Below are experts of layer 4 (counted from 0) of a mixture-of-experts language model. Rows are named gate (a neuron's input weights, with its number), up (a neuron's input weights, with its number) and show model dimensions 224-279. Each number is 500 + 50 x the weight over its row's rms, rounded and kept within 0 to 999. Numbers have three digits each.
Before each expert's rows: "comes after" lists some tokens at least twice as common just before its tokens as in all text. This comes from a sample of Wikipedia text that the model never trained on. Tokens count by the router's weight.

# expert 6
comes after: " ", "201", "–", "200", "202", "199"
gate0:520467490602565493493465588416481450397442542501549612457585559557462440474483510481563529465531480483525501438443504510486561464504446461475470471442434412501525473412
up0:445549411516475518428493534505411453489546503496474407529438532530537505471411491505445502420500524505491510585457582568494437543493502428581443486580519574537461654476
gate1:571406526485530535424568501475610466430544434547566532522430463498535439464521553540550465416530539455441535368545427518452550411519628551454494458513474435427508511583
up1:567457487489523493421459497478491503556460488491499577466479516495509479519502531484423460449503568448442479495583435523514427473592549516404454446560523478446490511485
gate2:421504493500502416547559463535471491571464500441511527462508512432448517513486494580544526496572531595517514566479498485454471547411478455478534433483548408416509535490
up2:395491553428447536519446408514533500536521504433491553492432466430558558498471445538578551466575409517504504507480542499501412488458465521482559494567496461499433585545
gate3:441386473510538481470544530527583506448513541568580463512635521402428480525546513427482521517494474465514484560405398476467562529482492482527554460490546439517453550569
up3:419436509492527542451448518554538570398494517568561439529613598505477420497532510441456515429502432458501532477444481506523534426542496486550549507483502480498467491519
gate4:465522490457511528417475465453518421445576410454566479545498469405483551576516498499435456648419486421455538497472536347502619549445506531406545480528519577490463435424
up4:615514529491495489563500480471545414424453416525449365498573539465480484527472482479413424471412525548509476510548418581515439544409518476548481525500505517523553535492
gate5:531577506415520529486478441387499432475509547499452428527520493459481410464436554498526441518414543440453525486590376406495406448538432437450462521523533536551464558448
up5:503386486535500540442412508416434540452486357421538496494453429507518426509529478475494482490500512447406537525454450438509496541538511563538422481579503468529520464448
gate6:478506478488533399407468471541430475559483566505479572471558446557514473535452514408453512505521508407456494541519447514460428584556511433516521522550559555535413523463
up6:522510490519517395405482504477424506527471509509518458522556530496510570496464577481458569545484561459500539564477456517493412553522468494434526458508576561509460460482
gate7:524447527469461516469506538541485497450608595528446523499483431530488528508508465378455473519558529533572558476417567456481492530423532412541587578500519482581493470434
up7:532471489483497504468391467445496547493470499573498529516538502469424506474473465450439427523481574474433503578574458502439554507441472576468469458428504477481467470555
gate8:462476488538476474552479432429501439484534499413466442443538502375475431508433513500542529487437497493454535524503538602515515504573579494534528490449549529444534470475
up8:455499484541523557459551506539465521580539573528505580490518368519477476548551444485565516490532539525495452426469476489495505501467562502465438524517513436487492449592
gate9:502503491393468504511504499536513457535526475542506568520603531470514435506435462529529485496532659434423509445511439596430502499553537527469480547533509423522480489469
up9:529520541432494488452545452497541447522478443538504535532478528537481394534463445433432525475412592410475517528582457540486419498525511612494487490540501509547520526407
gate10:471602498488555529540475495508517480544573573452549496507540449487445398543476439481500546493512504465465485563467417399493442404554509445483467491415490521452433471567
up10:467442524452495498479445556432418568453465455534436505433486591435578573497602510542490472482470473640562461465618498547464496596480506471462468443575588535530544506514
gate11:491511434586537434511544466435541579600563468439417520465502473528527446546521524575571508474470523570547540477521571522521492454541445575478494467462467482467535406509
up11:456474589473461536510440472498528409405552510589561531478473504493549435547565548500493578537524540562496541382455444533498570490466537504510591508515477494615535572525
gate12:490517463570484403587590435511528513485456554433418532422472496486517537463514488537514507422554569449527559563510469519430482506531570589427503442432476468475530507503
up12:400423479497467506496448521477455570498532467504628480510494582442552476547511527484412559485509401528498448514493537448444484458504466371482469547539549516552492437505
gate13:546455536483496523506526542532532541556503423474427433537489427517393513449577537480490489407553426519445494587543468523534559503474523546538494531519487498466584513586
up13:435439558504525440502474427512547584446591489388476537491498468499577505519421486637450437506503526543615548451533599488536498500543502476468447498517526591537407448474
gate14:472442541484497592608486441562565522551487532533449495508587519355457511556575451462401522546526521465522402487497464481427484544551432453470496579472501553576442594541
up14:445543463497486508472467557434433369440528518473481520514452548561594517524446422467551415488469522517475585445596496543497575522421570586531502446528480477476583427467
gate15:469477468500537481448461444604532391592536539399475571505581522547525482516436539579469564516532518394521548485566469569364477489520518401530483512475509522511425523540
up15:557509452493519473545411469534454463568507484570518568552445464550575587474509501415510442491593543459422455472444580507498487571492604458519506618554500560582507522492
gate16:494452541494514457515483461512445504560581492378424464486536460489468550538452606514478516486510516518507446577592559533515559504511507458439465513510590527539540512597
up16:566471550483472489448458513592425479472539568542602475525544499530374487491577531507490521555515502412436513455468456453411532511529562450464465504444459550505474438434
gate17:591436476589519449398498494517475553557439596601568480534454489415464548559566516524486532512546539534506470575431583454490446456492573521460469418560535434457441489580
up17:515519533540523568398342459420530485489489479405446435515460474483529442531530475544455480422544466483539531430398561497526466427475484496469500468465489510452442552605
gate18:575540498501489536540513465456466508492548535486482550430490572491481524527549482598449513404501475642472508547553526471425463506485465420414526529496516522491503487463
up18:579497475459520459517472493483509443546511487539532555484431524446497489625527529502466532351511538505481474466568542478497542496531501523434527518556514490476527548424
gate19:539390507427553523446494596494587573446498522461571527533466539504515490498572417480421535466549519572453480521467519478494450505494487436542483520469529552495523507500
up19:490514497503551496571543409548476473567495516503457490435520497453515566487491546519489452543488441512567502494570533470495511498512486514501475501464462524489581379504
gate20:532477502409538464364463546547442502534494436504494431483505399526434468530502573469531498515496415531489493541511519388537540470500499423549387503507483501497497470472
up20:591482480518530532589490407434523514496476522509444487524606581549530443512485586530516559524507509486552519459444516506455491510462452485492511407486509544486526493408
gate21:537441515467515476559573587523487490497479547497381508396499562485492481582488388541458502503386517570504440564486479479499491468572526425460453469514496440554555512480
up21:605520510468419554509619558538502425500465483454437580496464542489548425534395420500500540482381526551567577596493526516549542476568503489504467476528576457508532521539
gate22:487605453530518508578539517551519555442519553505510474490603517416475570592576472509442396561510493436516445368517548484477576482538485422354414531483437483502530500559
up22:436473492517532411453489502439413573601471465460494571483422462548472432409461495488503569514421510506470533587495569533451465503524511520473549494467454612515525532475
gate23:521435478369485470550567474464634458476436482441416479474523525411461530532477492580443515470465509600599575502541558437481517491333414554496536498567424494521482560590
up23:490497374465474510413465447544533525537426528551533485519427513550503488536437462447434427475518536548534562413455559590454434489488509541524646561535483619505469495488
gate24:550470485513564534518439495461447460568561465490386439495506446601508527438473546534486432514466457538547467445567541439475445522650459504514435490592386476461554525448
up24:435623513483478401399582460518488450463546490513583556496524523453511497525523412468581541459499461407403487504443507536489545436451486466466544471486368507440423470575
gate25:454464479539433525452610427527551471546468470451500466489527427505478449458485482418519438539390420482540482485507430491461552650528586447475510560501566582443589564556
up25:551458503524527447529453513442378554424472515435501489508502555420498474543548553600507596456564412570439498480482533467539428416511495462562542492490398489541457482550
gate26:572510360516523520521594447467452495535513562422510540489498507620445482563514531502559498513463408507502543537532513448438499502587495460555446540534395600526489519422
up26:447458520465467468575474472519476551462556430528524451522473468420536478502574482415488510439537506538381457493494406470527536549455497467520646547477435489557425534576
gate27:526496453532536533523569436479485497539541562489439495430519531530437491525517484470502511480483484545517598508504448502441431500534400474567462533548491530539528596427
up27:521498493482551528497527440517542485411524575504559443507500520465520574432508553497494410560528489456491517489521413497482473517505545532506548517560466556500512515498
gate28:421510496503488503414452506551494433533572482447539476508552438432417575562517519464473451575499529478489462487421578403502489534551539540445447536392547473512526515443
up28:496505508506497464423479529525450500484534548476474432494458449494473552550486486518483405477504522461586474567378612500504481489475598489448485551389570502535525451472
gate29:491540485475416504496462596465540454552631579584491510486504534559455566586416480462498528556515535569521490446416513476486498505498449491446588506482542501489478544399
up29:529478499382497566558475425503465489487503485466463507497581388461514504442527516514487441484422536437544516571566618434486565433506518441518491544492467560441496535475
gate30:503500429453496503535511472462524492565540522481522496473574569446538486583451507511519599554536514518561503443560557577496533509479469477484590579497539504494455487451
up30:541554523451452524464562547461456537472537437486484497529533516505472546511496613480507461560525504568507495421504582512517544580477555542514557474457458457521536505514
gate31:477426527475525468445466362533549478422488461493541506560526461458434499620463455390514501588564561477463482519491490395461600614578460474416602411566515573512566438333
up31:515437500541483473455525495610490486414468526513591499536629467526495556548419490497526445533476526554538473513528512457452515696607500522425486425561508573519463375369
gate32:585434525433496461548509442484490408525533539561527538498504531578467513603522487493440537495460463546409466528517475529449528546489439477522397483408489516543546579512
up32:472488465464453466462496486550515506471494459520570463516505482379510500549521525518550419492587593472508470478560571464523532572481485506479524427537504531525553417436
gate33:522502474442474519429542546510454401570440439423561533478374468525422533545552569455533545480495495478516593447419455531460551528542580561470454521446517473545478495477
up33:419510480580505476434362586487572514465530461500575528543510525516483510530505464478500488557509493442491555538473417482500422555513509512442470353491496559439384569518
gate34:529486446468491428532425467416564447511484514511568456467512427479454495489432530544496538565473559432442477491443489491390575493550523486450542361456485539485611522454
up34:491475556504514452525470524444542483506551524615518533534569463489516500528415429523538512652542563443507469555526454538463516527442561465422516482506533459462476491436
gate35:497470505405461503568513445482484444543593596578591402506562460444510495467535488580541555525556404449457469461575440422408525528540507460506554526571483505520520511513
up35:513492518431542450538589557484491478573551483479482503496446489479498639505435501533426499521512497494467460494452606560496485468472514391486534470495524463506492475518
gate36:550448487503628506485481531494513498419577539397506400516542509511443525589604408479502488496529498495458445425559586497450545513450499502530454476457555512505563506551
up36:556512484476467510499471487487548507368552496353473468544528531501448538497588407495397562519470533474497488456513556549504543439446406597458482505485533552502466592612
gate37:508493499399553542458584461528517451498524546427516459457366506581511568456544534493561563490490406499550528501418594464460544556510608426543500523592501517515541484517
up37:548609479444443448586444482416505487478490487463401416486504548508496484597403476561428529500441540566490461494532497529542468461491455430405445458423474644487464511389

# expert 5
comes after: "-", "\n", " |", " |\n", "0", ")\n"
gate0:503455524557565477543504476399458523514470554543502414544580493443495472635487495440600484510510551446539440504521499509486488484441511547490460464410467558476377507531
up0:496551509449550552473475370537476446552543520503437599441532459518516527412445544558462506505635407528527565462458558558450574516582451460581559504460512523500603458452
gate1:453496429429505479446399581545546511424443550572515563458445492495480541478521518467473532435581533504534479443465465452524471532469494533534586519552518520561567447488
up1:512504435467389511554492429455487584419529490385580429490512457512458539503547506501508583539512418467522519545534434432513520380463452528524550504454500514609465496445
gate2:570504525466515505481481522516443541431477634611470425545453539420512492503528569440534450458434418522483417460494576626501482486493471461565453534422459557486460458435
up2:539569474566551533536462540487422590549550450537470544487557485462397535460567402500521544528537600548426560533530461578581512445482513532370536492465511396538486584488
gate3:487582518464390446414543549485519469440427447509552530445550523478488620536552562538532468499455513545510514493482562568478520521537499562479530524458555496444528420515
up3:471502513525471560500580463477513449515567490467469483451425547444446538528561474534447438517439521450406486456406479479518453494562488632612525504538492425453429553505
gate4:522578439528545470449515518567488536517558526490419387525563477458477389618533503508481374494526511544500491485506423562505497446557582541549568556482445596412556526489
up4:489557496518499509518423521492546472515505501650533558546490412453492427496554540470518497487474429407496508498531457489545511505458371528498494526459560482536571553481
gate5:560517515460548610468558465494533473564492480500570453481473487508465457526534504525456501472476423587439504402457412484511572513550515529540535516500445561531453509512
up5:509421381465517524496497475466457496514486531503506463445502440484476522495456566436613481583558395655538487496360412468489501475543457442569507506507443535528556613448
gate6:499483522505493534510541497590593416503374515515438481537571586471458514496474464511498550481483512441466509503517480541551547517540576491500426493470465474520553476442
up6:454437422534503543572515555464489426470477575512595556424420570547608541399495434467493481512548468561449496421460482428535428557513541500507580546572542461431438602384
gate7:414563451505468520482361539545438523422420470495487458520587521461500480491425466519537490524543496565472416520565497469456594493523491455479468532494487458511482477359
up7:562452545394516538499555532453584568525514482441583592473416484551466508482555514468558532443514566586398637568517496537465487417488516517453487481528570497586518512500
gate8:521467523461531486464462562539503499469524456546489473537469501525440505510446451513531463549478535428487524522448475544444498461544503450489468526546458506506455470525
up8:551509524397440457419542401509571633432456408503448501524555458524414473509509499499526517501498534522528477454587443492541454470576469587491478547474460559443511453518
gate9:487455389488430474508525513451463533547492496410455453396539544572491504509516546499517504470448447535482489450519420458519461549488475535618582517483589488465486512493
up9:482533455527626483479432550501439532439538511576429569505530508457535522484537544505484495470521482481442502511469558599524591603491484484486548495493625448455474485583
gate10:473466378537506502490417506533440477428473465450572441453521503479545462473485484405500528461540519569424528504501494520418528487493547569565578500483463544520480472473
up10:484610422402413556527455442516509473476471438550503469510499499535592465516427534496458580398492632601534572545580478512468487545481416550508509454494489526476617475492
gate11:516531548497501489419516550542541516541448535449525477547533534520477509478613461501530455484577547539535377541477611407465575528414438450552447480535423555455500534532
up11:554483426486517374504524559522511520542514535463490476488573583424487547471520521493599444447548473591475458525528629544480442427444498395528471515533396615512408483578
gate12:477481486532444518490370551510500553579529508473389521382491555549473471526526472522510495521504538485460561564594494484523536506541496470531515524501521533535506397445
up12:502384494534464462552446431445466433537442515542556490490478585539522529441447545436481546510492510457543534593588465423558502447545511544498502479496476433465513560520
gate13:496540486505484534485491473571452470492475508468494411603509512552501531546492439473503484446456521508447536535578430481493502487462502478525476511535519494420554440414
up13:459594490543477550549381484503467497537475535530590529567392525490512619512459559455509456472390464486460595531520508494491543512505437455552571435449648506420542479527
gate14:502516465526496485472500465549516556464485606539484502454541497492522409504369480488521481444581612518488488516484514509445582488499528577438559490566481558490461460408
up14:569521573489413599444556476582560493448535546549529603438516497474532521472542490518478502468490480543598550453512475509500545505535417502499537532437370466507411492447
gate15:484505443559519393490466535406478569492473494486520516493572573398467488480428475498510510449574469553488472510544566519468582460528638408489504520546519514596502509583
up15:582448532561459515556488525606530635494506490498497499482445528579475513511494569473441468601451473462434478592566469561500459462578517539545533521381500571513488449465
gate16:523472569556534522498503486510558558483563545509513563429370462560438467590471553488484602483500530535472501477530444490518471480429520451447532505432513473502458502667
up16:482432516486544480527455471454412466517568473467432587459478490472505608489512414570480470560417503498572402543566598470470588463577510531477489542471488529551544529512
gate17:619513543470510512468523531454474457444501527466477545458461477439460507444504502526430537494472465514512438502503447562478526517509557444397558549438450507467619424487
up17:512394491505462529477457488414562555508548451448396552500517484400524453474562444548469458524533535512583583408451521471530498568521416403539482515481448559512453460439
gate18:513421506454518549517517463477466466428566583532520564498457463438498444492502418451531492589478542463479428468395447525496569615520405526533459436482613535470487479541
up18:508455535506523517543582510524491486559586604498474556458444459526498533529438442445542578442627473428536561414462495538475414401555535360436456521494523551522531466427
gate19:539547529607466449484475459523432522488512543487522527422468534517460558589566588553461518554511506561437558520513491491439458519542460452518572530552554523439486434560
up19:508464471516454554626458475421527567455485391502454553590499394467489521525495519521437429529445565487422555529515456529496535506552504533457521546429506471476590475447
gate20:556559472531464449497455463556406554479470479467542519512507491509547435506442481410513499496394489558547454485575576478435460616507611507500518475501487472445621577476
up20:436483465429522456560441478535517515483449505492470418541514481443501584437478529461465477518396544433546521432485520467437433627461495471500485584605419593455522549544
gate21:460583501439503486365507474514441411509418402449499444507442401474435565470456440539442500547464472489486440549499464591505486527502485549475558439497565462516572531491
up21:615515602476562536597515571586518599490568446554589500439473472456480499464539361605463470488521480473517459478532528503496502476551481428479502591551385515507540531489
gate22:574371542449470471556432520401463512485522427469594457471484543488437546417449541489573567464544545423568371510494480523499475552510466403582562519478500479544456485528
up22:508582455534550616537549501484586486517524486478505531556548382495576465463450420503575455517466432553486468621549503511534444539508556447520520493508499522484556490456
gate23:522479511452421466469461534471633559468469419462487479512467564526580464450499534485514551434559561463463509515500560463501481467492554452540605434431537474536550471519
up23:419522478479440591590379418504573478504502583480501533433503484565434550479530481571527563473455459541520402427513516474432562600501476453374441471413442472522506514455
gate24:476488533501508524526656492515514447389450569432428502497506439464471463557458518415481472544468510518510468479512380435536544620506560479465494550524493514486511535419
up24:492547476544505546468425462547495450436506475425568465453456463512472488539445449426426466523547485488528518303492485506479551619511566414494503433522455477548468540492
gate25:689475485518463453516483418488447483495529473472517345486553495454484449409614477544408600471543560452544525524529530527481510613493468465481417429425510476394504498566
up25:469635471555497502541526480528511496590421573437502433456362526397474466483651497540550457490472490544449450423479581553431415484418415514459578528503653402470555514510
gate26:524494447472547420526493412455550511469488478584468446504433573575453545511428432488469493490503514570517512532415498493483505488584516527481487486512525508453484444462
up26:525496525509602431445503557523446597577518424507550472461572466500488457502476515562423503585461465410551558518493554523496475519518512523559509512476583423446449484604
gate27:411490462533514559578492577529503417509514570539489555623611563550474482565455438449579500486554474440512406533450467469506485545545555569582526429540530482531498549525
up27:528471388416571452517592598446461444552447480456524506474425463403489525534535559524442440446476460485554493508489462500492457531450525491489572526478408387519544557565
gate28:436497444539483456413413496483437516446505567497472486399556526397525524452394480569472562499511517630438576485507602470561511468488464510496498470493503473445472534498
up28:493456506444476501459613485475542533448572449502511453460529493533511471487516472484547481556561510453499492517565525518449553522523454511559440528493450474580490545540
gate29:484446405482520512528373527422465606531600525525532516447546403600391501598532549487505599486513445466476550464495583465455553532549552465506482510478570471463492508517
up29:495487547554498501498453537450450490464428458552479471562441519530484461604523577531435508552484532429537485526434578570450487451468493456450536514569570464614498468493
gate30:444484548490437574497531495455501436534456433501467541472451540450532491552431540555519589482508565541532539446452519481443575555496480423424458448486500579509537503517
up30:515523543518450435499471550476473501608510491555439472477525538476514468437366487581499445474467486526411458525535503558472472509527480465452588528489533447485501420524
gate31:589527443506537440527497505499488504627439451547542567558547447520512465439554495400540470471472421449482429467453505446517523477416418501516551520566464554607506501496
up31:453466452467477521392473552475550475574433497477435410614455551556469459407430473425467462556470477546532516423498570440519483497594534533458507532503558472473488544478
gate32:590551512455470490521479518400571482506533553483615550522502500501490526460513495567516531498498484493575446565549513509464525546557486467559505505484460530437541430574
up32:583547551496466521487469434485454465541543447523533462489552506424561501408492460467559530558507481581484530541542414480533540530392540564509542559524509473472426508386
gate33:528439519543528528496506412481447584440479535484509613454483461557468412523441607465432535486595413570511549533460515460463560554443446458448432490538492492450548515465
up33:461479531460460464518516493460511452473477582396462478532482469441449448420445454547506540443577529521541478525437511535504529444530535550412560502435532517504455509512
gate34:450630482515539412501545521538437554451509543528507470582574482566494517608564420435544528406524430480479420541427510609502493482622492522599444489470533538466477500559
up34:442545491472549451446470485551521502519512619559516542519543546443492362505494477466548521458452521453509467516502458537470448544592524607445495516507482535525476513487
gate35:449391566520570568533522451507508485612554485519560480463545441424474496498510512476570559532532525466535513578559473391515523577535489454450426435525556574519477423463
up35:525502441475612563405481524552529467542478493624551579540434574472480337461560476448467523582458508485466471501617529418497486538479392449485506482552475525591527525506
gate36:495485564545489534528510427425483486492543609530576510497519518479497446530489470485472493468521510536493434400529458585413500481411510440428558535432544586489620486428
up36:496556531508540557510511563493477439414419466563592461567510540547523464411465472493537487513505529511504467571421501548510508571475519592498476511579389478533464440509
gate37:548554550575523525490526496352547522510532573614476485536565556503465428568450425438542457564556434546482448445490598450475533536333605448489532486577504476522515448514
up37:483482570530498488514518440468504513462532506509554486538602537501540524465383429489483571470533478492546418414513460523503554532548545497488537487632443537464561527473

# expert 9
comes after: " the", " of", " in", " United", " New", " a"
gate0:463562395522451442465646424397388482532508542531525456494476508535505491532562492552507537449558509452500498481540462451398491543527457466486455431442555422542545553482
up0:539500472508472501463552492478470513483482503465464492412490431647534532483502468420468466552583549515534496475548463427470535522503533404436413420537595445565521504495
gate1:532483490507491417399463551442426443518484595446429543478502505547528437524497550529507511535490392523469455476503382516500513454469600552528513446556421561486506535471
up1:484501529467556471414474529467516493568504519381508544500506479482461472538497529460486401550524521481478481448494484520429542517414580582489493464571449548539519468446
gate2:507562508457532460510506514482419579537483492514578509489594516510490471553537558394568476525514494494495548482365506499483505495593458428498453450464529491504499484458
up2:549556426493471476452515502522532458489430511540504410480459492541565521526380526506450524596405581537454476430468509492464543570492483463510511443425522471460553488523
gate3:580592530576506475525482508538439439467408500617463536513559562539454542588475441507525485524530624526570395467464437519503534539396390523512526485514568489464478432508
up3:443481538458458538440424519488478405494559434512532465395461490498571521515484431581548493411419333488523566552523497392488574574523597577472446432577566516494571510426
gate4:443410489543432458404461496601491504428544518541484532490508522458554491501560496532502572530487505465535587512460375472537596508461422578570492483490482560385455470473
up4:496539662506464535514477488560561461548515480526543467427576489547508452606405526535486510528590498546473526509534486513602407577509514468474578467426467495423494490536
gate5:615471409546494473490581518601485492465486540524475496579575441441440443553510513467445519449525602583527502563417552519525515488493555550520451416399413505438476426421
up5:517645459505582473480533589586427468480516520486619524488527528518498458459525501525446493510503568522572493536436460477527504432575578462464382531555488504446483486386
gate6:488567438597479466415469513529543446514558482483446531430439545537472470556557535531493543471569574556527494460502468455478429508596510534439496470528550453560506563558
up6:466481500550511431585461529479513461504528483441554447500451488512543484468428522522518510463503505476514450391460433634478479590526600536573579551529595623461461501581
gate7:393505519521532491583553515437532549524551496566523494473494496467539524461485478546524586539551481589426607483590502523419456521431493451495508499433582547465473478482
up7:508542543497523475467492360554476435434542474496493457461459625520491517399538534516527491489510450515543525522414496510452482563499410448488605484556603534553474525449
gate8:524490530566552392635442460427552473515544442475501496597501509507510542533535488446474543544500583491462510507550569542457401493491504500493540449510456600466447451620
up8:538497486553585537566529443482449565488519357487574595511518553478572491482467466465552493571482489535576556487540573484456517436537412429483476463452492555409547541449
gate9:524443476496525525499483508447528510496426475522487545445441511494523531541484527580527556452487461553513526486576505504519537532535459483487583430479441473435588482407
up9:543498455547512527432470555520404494375522620432492491545538485538563469518564528456453458559515519366475511576524481478571468476452494589536491475612531476532506529592
gate10:584515473540414528477563505550518548507513452511435536527407490428408531481539481447436511523521537498550437436447505490468435530515470544494503563511489507485507478523
up10:432440504465444427557558451441511471397491517373560476528552531379505486510419463528513520470452461500507475621584486564493475550540501542442498488552555499502531524462
gate11:445543448502491509479470498490561554488561521496517427578495547494523488519515484487486517461510524479434519534546522536488555527397465494492552546456428481507487472491
up11:523478583448497539511541462511421455500427552563431556409519611458461531513426516470538479563440450451516478478536462483516517574459484506474584495478596492465588449533
gate12:512511548448486429481540536490539520431610472507544549538537501531491514476498501445507522506510547488546453502512524465469464454468403516430436421515518533401545485502
up12:556475453461523589545499429532580549505551459547453586419522574422510504581502523554450556387508555466539451556512560581428513465596483496468442423371444485457558587537
gate13:496547441541538510553508417543495502472494472546575361495505517566436421548538504507560474513471587469496507602498530480467486509395470435558535516560492512505592596453
up13:541486418470486400598518504428505547522479523484420458452547506510484503507501405556454501484446430514374432465507482477497447583529483479495520545500559543510509511449
gate14:590491431532543542525437394514511487384477568585532437455584531460598489488534534535475567514471517513533544586458430526467438554472480587541516456436471577529438518532
up14:526629468541533449524531450487537551402479524574674542428550489505497528515531513508493518484574445512528509471558574491542441589511505450537512524546444523479421445581
gate15:510570574454447532532492494513539440521583496511610505519519527507475494513516462503525459564493465566443453551494515508565519462424499518486583475486538488473502505512
up15:477498447483522503632545476561534521503424526542495465442438518537526490565446514503540482574482515534621528469517459473420535533569501400495579572493463524578491541515
gate16:432570514498480410518462520485471532457486537529495443432520524531471521446537529498558582503506491485440463686525494438559579635482557499472485430472409562467518528512
up16:443537412550523491553447561550457487527443537524504554501486451429579492545500507462533544460506548624542472441499497540515447464550503478461500505492417530438548496471
gate17:521618555474446482508523477578506461414489554575474478534580556464618495623500545515508472481517558546454518502523418502580470541458448391393485474530494441474513534431
up17:524530551544524543490531507412479453475595454483535544447463529590440444468513435466492565544521473471446426480527482480507528522424656571467475527450510537572587500519
gate18:559526545494554552514532502518527574504405518577470408500528510507508436517589536563476478558331375453564494492606456476435457516417477529514550450524547570510526596576
up18:527532539533541560502363620453507460566490522500524547452593486552547497545478489476499537579536589442394481563488508516483561522469536504501537620533478526436501447534
gate19:455541459500490467458370505450481414413465498558509510445489470547464544501475525477515521514555532484530384484509482481534557462516493499464528470486495523485569519421
up19:474549524519447563451575513498536548511459476437414509448453568495588485432376438468389416531470437511438489501537462548490515468445451495552508485511471443527455615504
gate20:547517358464482529488471476451504445485460504524474462556587494455530506626472455477533502425470457508522484532453526435520486515496410428526529583411475533459570522525
up20:477477566488511436524533522526574545464507448513497433553574491467489547492492473472515518417423471425488486580502452485495429511515495513477549469425470537534527555465
gate21:574492449465417507477473444584499512595498644551491474387517456579504479575533461510506462475508468496482468567539512511579509504534483557603474580395517411481453467480
up21:540594583495480619485514500485494473427487467504491507532486524480464467400473485505533471533548457517596497510484400486551523488469576533467490416521487447487579508495
gate22:591469487590473495468515507496470491451514412453471553483503531474478542505495415415485494526560481505609409500524484488553514506455461501457506480416516573444446469372
up22:594480543521464514564450500443549467487487461446522488399423502558406508492554435504492492491572452526536419506554542558531450498461403467495547545471469449536566416407
gate23:501521507396487488437586380518528536492472474429506522497478528525523516557480439566554518455524489469511479518536518394544533455373522424501452487538546439517469531517
up23:512487503520533493527529448581581518570479524436501494517509508482463503520430494541480431471528461485532393532488552340556518486488515462514493536509484498653465516508
gate24:467442504531432535528465449429429439482571544568442452477527576479570503516476502523478513455425494480480594583475473373491499503464445474414449515513419468522445587555
up24:388517474530485499490586594570541433509548540429468613442392531500499512482481509498508422484542632471524462507565501549535573528472520454460444522439561496495452540481
gate25:474511517576502502512471378499519517458512540490509430446498537529573426487470429547551445448440497543579501562581450550479550472495468483465558526521484495479575487427
up25:485456522395488578412402471536504529505512416458416452487553559502537428543470481506548516582476523452644489381466496559516498474480513470563507508511528465551503462448
gate26:513544514486538502431440595526526495476348575492523512472491433548580422472424409458441446524468515507499483500508526380487419476394551439521448482496474444524506509447
up26:545415423551494519530528525492431489527481494352541383449527530566509482505511461616511522554530560500573457458600487540524421513500543564584427413506403507543404494583
gate27:502438374551454609521484488524519516474492649510450458564647457513454490507461552466503509553451504559487540465493548465502472493469498485565544534550518516495570480489
up27:455443525467603459478423500591450553474441455496542653506506541435601542543493466470489495448529501473584510442451512481584482456467465511455457488497468510497417426455
gate28:611456544480461536505526497524521534629487585499476543551455463499431530537560477538458420536560553506464477400488547572510485415521405546525479561439530475478478503492
up28:491488465526473503488617466451448506556527371477493548540497499461485494550484568498549533465533454545456502638575504437487460612456467468479645386535460559515546558596
gate29:577496516513504510490481516525467541568558518379510483458620525514520501518510503439548507483509427527644441516491491441540486469530487544532443557514421500472512486556
up29:567616441480553460465563527585453543597528528412460464551490479539506515519504521427427507504524411528548446520424521492502544506490545491534404438516534450472444506504
gate30:499548510521593522595498566489541477535500471600513489481497616515551539588573537513466537460578429458534533454449405456557521499465557556487433524462538516472488464504
up30:546552515557430490550547412465442458462489410469579556492495471485509433465514455578508478561565563485495581470502563519458440396426463449514433554476499548487536517594
gate31:478484436497485547427449574383539499619462482472547539487454527535375476546493490423547450545494489449424478461471394499556453521434481559498558469430497458506521479447
up31:471521500469488446474531509586505497450496459521440538555555435533458538569506529527512512548539499450468484521534501525604554522522528546567514488518572422453437534476
gate32:560503456500504362533483512420493526492541574462531487392488443603479484423503497515465541549546530550529490549491389402418571430511468473449442439434478510446470383473
up32:448532463472490494491452524583438501518462482549397493499487535380487482500471509526503488489528499521447459484455533509580528663521488517448550404540485467443533519517
gate33:538603519534407458442512508485501554480514550483472513436605568553448474579569410477511444556415466456599543556482420545496541452574430450537382470478467537506464635485
up33:510521561531527384531554450458519520525538437557456425551443609501454485567506421506524569508519508517528567474558550476505563464614517448534434586493383606543562515560
gate34:452580468505505563472565455498422512481556509498494432556464527471579479511554449488485467513471456445408494501475534491475561463501465455482493508507494589453544535530
up34:400570539441526510519525491516474541513579519467468407418474451491430484542553461463521504511434439474464480460462487513469482473538547487509511565585375509552505498534
gate35:592387420568484534478522411511515439488448440384541527406537481521504503509490415453537437493585559475566407522500535639557491497518412416539525509407497497497568434430
up35:425524499445462458548511588517488503372455563473507395553473576502566510489411575579514461456459540499541479467549519480480547443477535450511380563495440469504407576463
gate36:576510457478528494520507531494565520578559494541530474476487518505405477458573540442514473496433473516496422568526536508548563546452495419493451562447471487479524398497
up36:516507461547499502598600538457453427579422482482458440563485574484427522478500483521539486483478467513509466403557604499385478457436428386528529605460459518541488496485
gate37:470532509440449544484424483516424567520503499477446421482416577427415556470582462539486454476536472514463398558530502565490585558460514479432436483372541548520598526480
up37:528562465477492531487454511485537463503510520486526425599422537474570510445487507534437493453508489556479432399398402514481505573500441409479458442454563559508533541484